Weights of a small mixture-of-experts language model, trained from scratch on English Wikipedia: 3 picks a token, 658M tokens.
Below are experts of layer 6 (counted from 0) of a mixture-of-experts language model. Rows are named gate (a neuron's input weights, with its number), up (a neuron's input weights, with its number), down (a neuron's output weights, with its number) and show model dimensions 0-127. Each number is 128 + 32 x the weight over its row's rms, rounded and kept within 0 to 255.
Before each expert's rows: a language model's description of what the expert responds to; "comes before" lists some tokens at least twice as common just after its tokens as in all text. This comes from a sample of Wikipedia text that the model never trained on. Tokens count by the router's weight.

# expert 32
It responds to: Digits inside decimals, percentages, vote counts and coordinates in tables and stats, such as 4.70, 0.950, 10,280, 82°35′.
comes before: " |", "%", "0", "5", "6", "3"
gate0 [136 191 141 185 125 120 170 126 169 131 142 174 162 147 155  60 157 171 152 104  91 211 110 106 160 131 132 158 101  94 169 124 102 196  69 134 155 114 148 106 143 169  57  80 113 191 167 113 193 122 119 121 131 195  74 136  99  81 125 127 151  69 111  74 152 189 117  98 126 143 113 103 138 133 114 145 136 103  99 131 148 123 113 127 114 102 183 140  93  87 147 140 121 117 113 160 144 121 115 170 139 162  78 184 139 121 124 142 146 146 152 116 137 103 133 152  92 143 115 134 114 189 169 188 166 111 125 170]
up0 [110 111  84 122 105  52 106 144 101 102 160  77 173 119 100 206 107  97 119 103 194  81 144 129 121 133 118  86 149 146 137 107 158 103 156 137 142 130 106  84  91 105 170 126 156 103 128 122  86 142 116  97 155 118 173 109 134 127 162 119 102 146 145 114 118  34  40  92 120 109 141 139 138 123 190 150  61 133  93 117  88 130  96 134 138 118  96 118 180 166 138 141 131 130 122  88  67 146 127 156 165 104 183 121 168 134 197 145 148 168 143 178 139 150 111 122 143 152 167 155  97 107  37 114  96 150 111 119]
down0 [ 94 148  79  76 112  67 123 114 157 141 181 182 124 124 156 130 160  85 113 172 153 110 148 185 117 159  90 155 180 116 104 226 194 143  89 120 151 133  99 157 133 155 140 140 130 102 130 124  99 123 141 142  82 159 154 122 136 147 151 118 154  49  91 116 169 142 133 132  88 154  94 152 143 171 160 119 144 102 116 128 156  85 135  88 157 109 132 173  58 109 120  87 110 129  97 142 118 117 160 133 126 205 135 160  86 187 171 117  95 114 128 161 161 124 106 131 103 104 132 130  39 138 186 161 146 141 121  84]

# expert 20
It responds to: Single digits inside years, case numbers and codes in tables and lists, such as 1948, 347 U.S.; also some prepositions like of, between.
comes before: " |", ".", "7", "6", "5", "4"
gate0 [100 141 101 192 119  78 152 153 119 111 176 143 135 128 153 105 127 117 168 196 131 153 130 140 178 144 155 145  84 119 116 125 179 134  58 102 116  93 112 142 144 152  58 136 144 139 124 135 146  92  63 107  91 109 119 131 110 116 105 145  93 163 145 140 135 138 155 193  67 191 127  90 142 138 162  97 104 146 151 145  54 129  62 125 142 131 125 109 185 133 165  74 197 149 131 177 122  56 137 118 126  84  96 146 176 131 163 133 131 192 140 124 108 169 166 139 103 163 136 144 159 161 136 116 102  47 115 120]
up0 [122  82 151  99 163  69 108 155 150  79 106 151  81 152 116 138 136 122 210 165  82 162 155 110 176  93  97 167 111 134 112 157 112 190 146 153  93  99 133  91 113 118 120 167 121 129  73  91 154  82  87  81 131 111 133  70 169 124  98 131 112 150 135 105 136 130 132 166 176 174 128 143 131 113 117 167 125 138 137  65  81  63 110  88 175  81 129 126 174 121 111 114 136 133 118 116 150  76  75  67 128 120 156 160 142 141  53 102 120 140 142 188 171  66 152 144 129 131  87 109 130 126 168 180 116  83 113 153]
down0 [122 113 170 160 119 141  73 162 107  75 100 153 178  94 101 103 113 104 130 134  77 139 136 170 151 100 132 179 151 168 185 146 133 122 156 147 124  87  71 133  87 142 124 150 131 130 152  98 105 116 102 150  80 121 206 129 194 136 125 135 113  93 240 133 131 111 171 155 107 132 125 143 119 139 153 167  77 189 144 110 128  98 110 125 110 161 120 132  40 122 147 117 135 134  97 151 161 143 137 134 151 105 143  84 155 142 128 121  92 173  67 148 103 121 102  99 171 163 116 206 149 197 147 180 158 115 139  98]

# expert 7
It responds to: Digits inside percentages and years in election tables and taxonomy citations, plus possessive s, e.g. 0.74%, Hampson, 1900, Sheriff's.
comes before: "%", "%;", " Office", "9", " to", "s"
gate0 [175 132  98 133  70  91  94 220  69 173 122 127 111 159 190 136 130 173 102 115 109  75 146  98 126 104 146 163 108  96 167  94 109 144  99 157 163 117 125  57 116 102 116 154 121 142 136 130 100  30 176 168  98 113 120 126  61  79  69 148 153 133 127 100 131 171 100 112 137 116 140 100 141 125 132 114  73 105 134 111 128 103 119  92 168 153 179 129 199 117 130 116 115 126 124 136 156 165 140 102 153 111  93  92  81 165 132 133 178 125 143 152 129 145 117 172  71 131 144  88 168  97 120  99 132 147 166 194]
up0 [143 123 135  92 135 173 149  60 153  75 107 160  96 106  82 159 137 123 155 164 155 164 147  85 139 132 102  72 168 220 110  80 128 115 113 127 176 118 106 160 128 125 167 102 144 114 178 128 169  94 119 150 138 166 156 136 140 121 102 161 136 136 145 162 178 125 148 108  68 165 111 115 137 163 148 117 107 117 111 138  95  79 103 169 179 128 123 112 112 154 144 111 159  71 180 145  95 114 107 125 201 102 149 163  96 142 141 191 178 123 134 131 135  93  86 128 141 105 134 164 193 179  81 159 114  42  86 107]
down0 [107 118  88 122 132 114 131 169  93  57 127 137 131 123 163 106 145 140 112 105 155 164  70 114 167 136  65 130 122 129 128 141  90 120 105 116 139 162  61 160  53  93  95  66 132  80  90 136 116 132  61 159 156 156  57 116  92  62  99 162 153 106  95 163  85 105  94 185 165 167 100 119 130 113  86 139  88 125 159 123 121 105 150  51  96 112  83 141 159 124 115 122 116 140 102 182 115 148 134 116 104  96 183 170  92 209 136 157  96 125 128 141 140 121 121 106  91 109 113 103 139  85 126 112 146 152 175  87]

# expert 55
It responds to: Periods, closing quotes, line breaks and == heading marks ending sentences or sections, plus all, both, between, throughout.
comes before: "\n", "==", " The", " In", "===", " He"
gate0 [219  68 141 119 162 175 151 120 204  83  98 121 152 155  71 112 124 147 138 118  94 102 117 119  95 139 134 117 153 130  27 155 151 118 122 104 104 214 106  75  69 119 139 148 157  95 162 100 138 138  98 128 127  84 200 125 101 142  94 119 133 109 100 111 105 161  54 148  66 122 172 148 154 129 130 145 127 110 119 133 125 128  99 110 111 196 110 152 106 131 121 175 130 111 156  80 127 109 125 195 145 142 159 108  96 133  91 152 111 154 138 151 105  98 157 142 123  79 108  71 156 141 103 148 144  84  91 120]
up0 [144 148 221 105 119 124  89  84 126 162  94 145 149 169 155  93  98  78 180 107  98 162  69 128 186 190  94 158 108 164 121 124 179 116 125  94 121 143 129 186 115 148  94 151 117 112 156 159 107 151 115 122 141  81 130 150  32 132  94 160 121  85 145 147 136  92 122 160 113 156 150 119  98 137 139 197 149 139 109 138  90 119 164 148 148 120 108 124 170  54 129 139  67 109  71 112 128 129 148 149 114 130 136  95 150  91 171 182 125 106 152  66 129 118 100 176 143 171  90 183 140 145 163 149 147 113 103  90]
down0 [172 166 158 167  83 140 109 101 140  83 183  83 120 138 101 139 148  97 162  89 195 136 119 122 146 112 101 150 153 107  79  83 191 134  90 107 148 114 187 148 104 124 129 107 156 134  92 156 115 166 128 156 149  88 200 130 106 113 168 123  68 127  90 129  84 117  88 158 133 180 131 136 121 131 143 162  84 113  78  77 139 179 153 112 137  70 119  99 178 138  63 142 103 123 110  93 108 108 120  85 108  83 149  91 150 157  94 118  84 110 144  91  58  88 105 120 144 146 126 166 103 132 169 141 154  81 161  64]

# expert 29
It responds to: Digits in sports-league table cells and geographic coordinates, plus markdown table separator rows like |---|---|; also bass, vocals.
comes before: ".", " |", "–", "3", "\n", " /"
gate0 [120 103 128  93 124 113 138  96 133 177  94  99  92 140 163 142  91  84 165 116 146 126  69 126 133 114 157 117 148 115 168 129 103  60 149 110 128  85 121 144 200 111  99 144  73 106  72 138 140  92 121  84 126 107 154 109  87  97 135  81 188 139 118 170 125 119 135 105 121 171 114 111 171  93 168 145 149 136 136  97 177 124 121  96  63 103 151 183 157  93  64 168 120 119 121 158  93  77 121 111  75 133  87 127 178 178 110 202 112 102 165 124 103 156 128  94  68  91  84 129 141 126 158 144 138  42  94 122]
up0 [137 103 182 142 151 166 142  98 143 137 142 161 173 150 110 100  91  93 119  99  94 132 136 165  37 108 144 126 160 124  84 135 161 217 157 149 136 125 144  68 101  87 142  84 141 124 132 133 159  90  97 100 128 142  94 120 185 133  89 168 156 126 145 176 141 145 123  97 152 110  79 102 146 128 190 151 146 144 158 165 154 153 115 118 173  94 138 170 101 153 130  94 182  89  89 103 121 117  93 106 102  51 104  89 177 117 104 141 156 128  91  89  59  78 121 214  88 141 101 120 166 153 141 130 105 136 132 129]
down0 [ 77 132  36 166 167 182 178  75 215 144 113  96 144 110 158  99 162 123 115 119 147 113 139 113 124 170 162 150 181 107 156 125  98 142 101 129 116 101 122 113 155 154  96 141 129 127 173 159 126 111  98 146  99 156 108  84  79 112  93  98 225 126 203 120 130 123 116 101 135 133 108 108 179 122 143 144 164 142  91 164  89 124 109 108  94 118 154 137 152 106 143  92 168 141 173  53 128 141 120 129 113 123 142  66 167 127  96 115 135 102 112 138  84 172 173 127 133 165 116  73 176 173 129 101 158 171 152  95]

# expert 47
It responds to: First digits of figures in stats, infoboxes and tables, like appearances, yards, running times, ages, as in "429", "110 minutes", "under 18".
comes before: "0", ".", "–", " |", "5", "9"
gate0 [111 123 136 159 106 111 128 158  76 160 146 131 119 134 127 113 111 107 111  95 125 134 102 141 128  93 146 161 129 100 119 112 133 193  97 107 197 118  76 124 104 178 147 133  56 134 143 104 153 143 160 114 125 135 158 134  70 147 158 121 127  94 103 123 113  80 164 204 122 103 113  93 191 149 105 163  83  99 109 134 109 101  76  70 172 128 113  53 160 190 143 115 165  70 126 131 161 134 198 149 101 104 103 160 106 125 145 176  64  95 158 201 103 171 206 117  77 152 130 140 105 140 133 109 170 129 129 121]
up0 [169 106 133 114 146 124 160 179 173 113 110 154 154  97 151 104 158 148 126 145 132 122 107  91 121 168  73 112  71 164 135 126 133 111 194 155 128 160 168 142 135  81 149 165 187 107 124 133 134 137 125 174 118 178 117 129 132  70 124 117  67  69 113 163 156 187 156 114  78 128  77 156  87  77 125 116 108 113 185 183 137 119 166 182 108 142  68 156 104 120 119 140 119 187 137 135 182 134  60 120 156 169  77  95 123 142  93 109 144 188 104 131 134 139 136 136 122 185 157 131 177 123 172 120  83 171  81 100]
down0 [151 139 109 190 127  77 144 114 141  76 157 144 152 118 103 126 199 160 106 121 137 141 164 140  76  74 145 123  89 110 167 158 148 118 121  65  90 121 119  61  75  90 147 168  78 168 140  90  65  94 159 114 133 121  93 134 123  84 124 107 132 141  82 101 102 111 108 188 105 168 150 133  98 130  88 133 161 137 148 146 164 139 116 183 100 165 153 110  94 113 126 150 107 128 130 160 122 123  65 126  88 192 112 135 181 129 117 189 108 177  85  85 113 138  77 163 163  74 139 128  81 146  72 107  97 124  81 138]

# expert 46
It responds to: Past-participle endings and predicate verbs after was/were, plus object pronouns: -ed, served, known, released, him, them, it.
comes before: " as", " to", " in", " by", " on", " for"
gate0 [112  53 107 120 142 101 120 166 146 167  85 109 174 133 203 190 121 177  89 155  37 161 107 120 121 133 137  98 112 172 115 139 123 145 124 153 106 129 141 103 142 139 136 112 149 162 170 128 125  64 197 158 111 130 144 155 105 179 129  83 127 109 199 118  97 136 149 100 105 141 145 176 151 155 146 137 120  81  82 101 107 125 128 127 126  87 162 121 161  95 114 119 160 172 162 110 157 132 131  49 119 112 128  57  94 135 142  96 131 204 145 100 154 113 132 181 156 102 151 116  69 103 150 116 109 150 127 196]
up0 [162  35 126 129 155 114  97 117 186 122 154 169 137 117 122 140 121 131 109 151  76 221 144 162 153 126 144 154  62 153  94 158  88 213 135 122 166  93 123 203 153 180 116 142 108 109 170  94  76 138 110  81  83 161 164 148  60 132 105 166  71  88 118 145 163 119  84 160 110 100 173 122 118 107 113 111  96 101 117  67 127 147 110 156 156 114  97  85 110 166 139 122 156 156 126 162 154 157 143 124 114  83 120 130 130 168 127 149 151 174 149 135 145 115 123 113 128  94 147 176 151 112 130 171 107 179 138 156]
down0 [163 117  73  70 124  79 160 146 208  77 115 126 122 113  98 127 117 140  83 142  84 192 147 147 100  89 131 118  50  99 122  99  85 115 163 187 121 155 179 135 161 165 181 110 171  73 173 126  93 145 127 129 114 122 134  88 147 106 142 158 143 130 130  78 135 110 148  92  86 100 128 130 201 117 158 148 130  95 125 131 175 168 135 109 120 168 139 175 129 126  97 239 103 153  98  88 120  93 124  74 129  59 127 142 129 136  91 103 120 145 107 149 104 119 116 187 148 120 125 131 116 160  95 147 108  97 146 118]

# expert 38
It responds to: Line-initial dashes, bullets, pipes and heading equals signs in infobox lists and taxonomy entries, such as "- Genus:", "- Broadcast area:".
comes before: " ", " •", " Born", " List", " D", " Country"
gate0 [133 109 115 130 120 115 110 168 169 164  46 159 132 155 123 139 157 182 132 157 102 122 142  89 186 168 113  97  87 172 211 142 141 111 172  55 110 131 120 149 106 141 109 174 161 139 107 145 129 128 169  74  57  89 107 138 117 154 120 158 143 137 149  92 172 162 130 102 125 134 107 128 115 110 127 137 128 164 143  69 173 178 118 102 189  79 135 162 107  83 100  83 131  81 121 117 204 131 190 170 107 141 142  92 151  47 157 169 145 159  85 151 119 149 112 133 115 166 142 113 141 100 164 127 105 105 147 159]
up0 [129 131 105  94 137 125 172 156 114 125  66 125 159 130 118 154 131  96 112 154  73  92 144 135 178 169  90  67 115 148 173  96  72 170 125  85 166 116 121 165 102 169  77 150 149 100  81 121 119  89  96  70 113  99 160 100  96 196  93  91 138 140  72 115 195 184  90  80  86 144 104 136 125 124  98 140  93 126 123  94 138 132  95 126 122 115 159 153 137 149  89 130 143  93 177 172 157 142 134 196 121 127 126  84 144 146 125 161 158 116  59 190  81 111 125 153 112 181 136 142 121 151  97 188 137 100  88 132]
down0 [171 122 113 117 129 118  50 124 137 108  56 124 152 158 156 121 149 139 103 196 186 122 123  92 113 114 112 148 167 114 176 110 104 104 107 157 106 178 128  86 123 128 168  59 154 153 153  88 112  77 200 101  97 114  97 165 145 110 161 119 144 149  91 142 113 152 156 119 160 193 134 137  86 159 128 163  96 103 117 200 133 126 107 114 182 179 152 191 154 101 115 154 139 116  77 129 120  56 126 130 157  75 153  94 152 144 152 122  91 153 120 128 126 116 115 156 183 136  76  86 113 118 189  76 158 109 157 126]

# expert 64
It responds to: Conjunctions and linking words like while, before, although and that, plus digits and invisible characters in coordinates and years.
comes before: "1", "2", " the", " /", "0", "9"
gate0 [167 109 105 128 116 128 115 133 156 170  73 109 236 126  96 145  93 195 163 231 118 135 145 117 129  96 165 111 135 132 135 147 131 159 107  91 112 161 152 125 139 149 125 198 124 103 119 200 168 123 171 132 111 101 154  92 107 146  65 134  90 103 168 135 151 151 158 150  77 133 137  82 164 117 110 170 138  95 132 138 117 130 105 110 144  93 135 150 140  87 106 130 171 117 156 150  82 113 120 153  96 117  94 194  94 156 132 145 167 179 104 137  77  92 127 136  64 161 185 157 160 109 157 176  97 149 108 141]
up0 [117 116 173  27 114  72 140 127 130 129 110 221 116 117 147 156  99  40 141 109 126 120 130 149 160 151  98 193 103 177 157 123 138 133 117 147  90 155  91  97  88 102 141 101 122  53 113  67 132 165 121 127  77 138 153 151  86 160 107 104 165  98 129 164  80 184 158 181 172 165  91  75 134 161 114  91 153  91  99 110 114 170 114 130  93 158 178 143 124 114 112 120 160 146 140  83 188 150 136 133 184 143 111 104 108  80 116 135  78 120 151 122 149 100 128 120 133 170 119 120 163 138 135 144 143 103 115 136]
down0 [127 129 124 141 114  78 123 122 112 101 161 124 118 130 109 181 145 100 101  99 135 140 117 116 156 152 103  76  72 180  98 147 117 158 148 146 161 101 132 104  91 170  52 140 106 113 101 120  98 107  88 150 129 184 151 131 166 105 158 172  86 113  86 159 121 130  92 107 101 138 125 132 113 133 125  64 113  53 100 115 125 179 102 159  56 146 149 126 109 121 112  81 183  83  56 157  44 129  77 110 140 155 168 137 137 198 179 127 136 178 133 136 145 109  60 202  96 111 104 165 162 148 131 123 121 143 138 120]

# expert 59
It responds to: Digits within years, season ranges and match scores, mostly in tables, as in "2025–26", "1969–70", "1-0", "1895".
comes before: " |", "0", "9", "8", "7", "5"
gate0 [124 142  62  75 127  71  88 130 139 115 216  93 133 118  97 134 144 116  88  86 112 187 117 106 150 101 145 112  98 151 138 101 148 103 109 146 136 121 168 104 124 141 138 116 173 107 116 163 187 168  88 158 128 109 131 124 107 112 149 124 147 103  96  86 118  91  90 137 129  97 194  85  93 101 114 176 101  71 121 134  98 157 133 134 165  92 114  94 129 144 160 134 140  78 105 146 136  47  90  99  60 104 128 129 103 128 180 138 155 128  91 148 166 138  86  84 181 140 171  54 123 160 121 157 174 109  76 187]
up0 [103 126  97 112 185 152 129  97 135 134 109 146  91 133 160 139 152 119 145  94  73  87 130 148 140 158 100 168 157 165 138 151 175 196 128 174 151  92 106 160 134 174  68 155 135 131 177 123 135  87 120 158 158  87  98 110  97 111  76 105 153 126 141 116 154 118 140 138 123 146 123 138 176 144 106 105 111 103  96 143 145  75 125 167 137 129  86 152 136  90  98 113 115 124 124  58  94 164  84 119 201  47 127 164  69 150 176  90 109  98  99 154 105 138 109 162 162  89 144  69 154 134 100 187 131 153  88  35]
down0 [132  83  80 143  63 118  90 148 111 149 169 166  83  89 109 135 107 178 154 114 171 145 123 135 163  61 120 114 137  85 115  83 120  76 116 158 198  73 159  90 163 112  96 104 124 155 131 171 120 108 125 134  78 149 111 110  84 136 123 142 153 122 173 128 130  82 147  84 103 115 162 132 188 124 121 146 112  90 122 102 161 149 129  53 172 172 145  55 123 184 134  87 148 117 120  95 127 108 127  55 144  98 184 126  77 185 168 101 125  82 119 133 176 161 163  97 156 140 158 134 116 154 103 158 154 140 116 147]

# expert 48
It responds to: Separators between fields in lists and tables, such as pipes, colons, en dashes in titles and scores, and semicolons.
comes before: " ", " \"", " The", " A", " N", " D"
gate0 [171  50 100 154 123  91 129 135 132 150 141 180 154  94  69 105 101 196 151 140 102 159 152 147 106  92 108 137  95 138  63 111 136  72  86 143 179 118 161 100 115 142 170 138 104 133  90 100  63  97 159 105 202 150 119 128 100 113 141 144 160 154  91 118 103 109 112 151 182 127  98 106 103 116 128 138 103 179  77 130 167  97  98 176 143  79 147 136 158 116  71 137  96 111 100 141  62 116 110 135 112 164 146  79 190 130 149 109 167 122 100 134 107  90 102 121 136 122  74 181 195  98 130 108 169 110 150 163]
up0 [151 128 195  97 132 214 171 112  65 215 125  81 115 115 150 107 101 131 130 126 129 157 111 126 144 124 127  78 153 172 147  98 191 152 117 148 128 139 186 140 128 121 149 187 128 145 132 241 143 119 133 163  84 157 128  77 116 145 122 109  90 125 225  97  99 167 112 171 149 154 130 125 126 136 107  93 150 101 103 139  50 135 139 137 124 138 107 104 104 133 113 131  78 119  87 100 174 133 109 129  97  99 141 153 120 145  81 170 125 124 105 117 153 116  98 115 146 125 166  82  61 113 124 144  72 110 138 133]
down0 [116 192 132 163 191 156 134  90 111 204 187 129  98 157 119  47 112  77 116 111 146 106  76 121 113 145 127  91 176 132 151 119 155 114 144 140 130 149 179 101 126 171  74 165 159 116 144 112 147 151 156 130 114 114 160 118 163 134 102 107  91 163 130 159 128 162 124 114  90 163 137  92 124 174  98  74 132 176 108  85  75 161 147 104  87 161 116  63 139  93 117 144 135 178  75 193 153 127 124 102 115 166 157 109 137 133 153 116  61 163 114 150 126 151 119 128 183 133 168  98  85 156  83 118 106  93 195 121]

# expert 49
It responds to: Colons after infobox field labels, e.g. Appearance:, Time zone:, and digits and byte pieces inside geographic coordinates.
comes before: " ", "″", "°", "′", ")", " ft"
gate0 [107  82 107  66 121 142  85 151 104 183 182 153 129 130 185 110  88 162  93 108 111 163 147 141 121 128 159  93 156 122  84 146 148 155  65 127 174 125  96 137  94 173  83 112 119 153 103 104 105  82 117 163 187 180 180 155 118 133  86 137 145 164 170  73 118  86  98 136 123 104 125 158 175 118  94  94 133  70  96 165 184 146 140 167 137 163  79  97 102 160 144 111 149 171 129 158 129 162  57 178 133 129 151 122 184 139 127 139 144 104 104 154 141  80 156  69 164 165 195 136 130 131 151 107  95 131 157 124]
up0 [ 93 133 100  57 146 109 158 104 137 119 145 133 126 127 183 135 133 138 173 151 124 166 150  94 159 106 101 123 164 161 121 168 142  99  88 169 149 153  93 144 175 148  97 127 119 145  94 139  86 111 114 133 183 115 118 210 147  84  82 163 158 145 190  95  95 115  77  78  98 104 139 170 128 121  99 132 147  65 124 178 123 108  39 144 167 154 102 115  92 113 160  57 143 157 128 119 175 147  94 127 116  96  80 104 141 204 135 159 135 131 131 167  33 118 135 104  99 159 117 140 153 155 174 126 125 126 123 102]
down0 [175  95 110  90  87 155 141  84 180 110 101 106 146  93 108  91 134 115  98 203 119 118 140 146 150 167 199 148 120  76 122 165  51 125 172 106 170 121 124 136 102 131  86 140 130 137 102 132 128 105 100 131 150 209 137 164 124 152 126 174 127 105 141 104  96 132 179  85 144 106 115  77 118 128 113 128 121  89 134 116  75 131  48 136  88 129 100  80 100  81 100 121 196 147 127 135  70 132 100 132  91 132 116  69 102 102 130 110 126  95 194 142 135 116 114 185 117 104 162 120 141 135 141 105 168 129 192  57]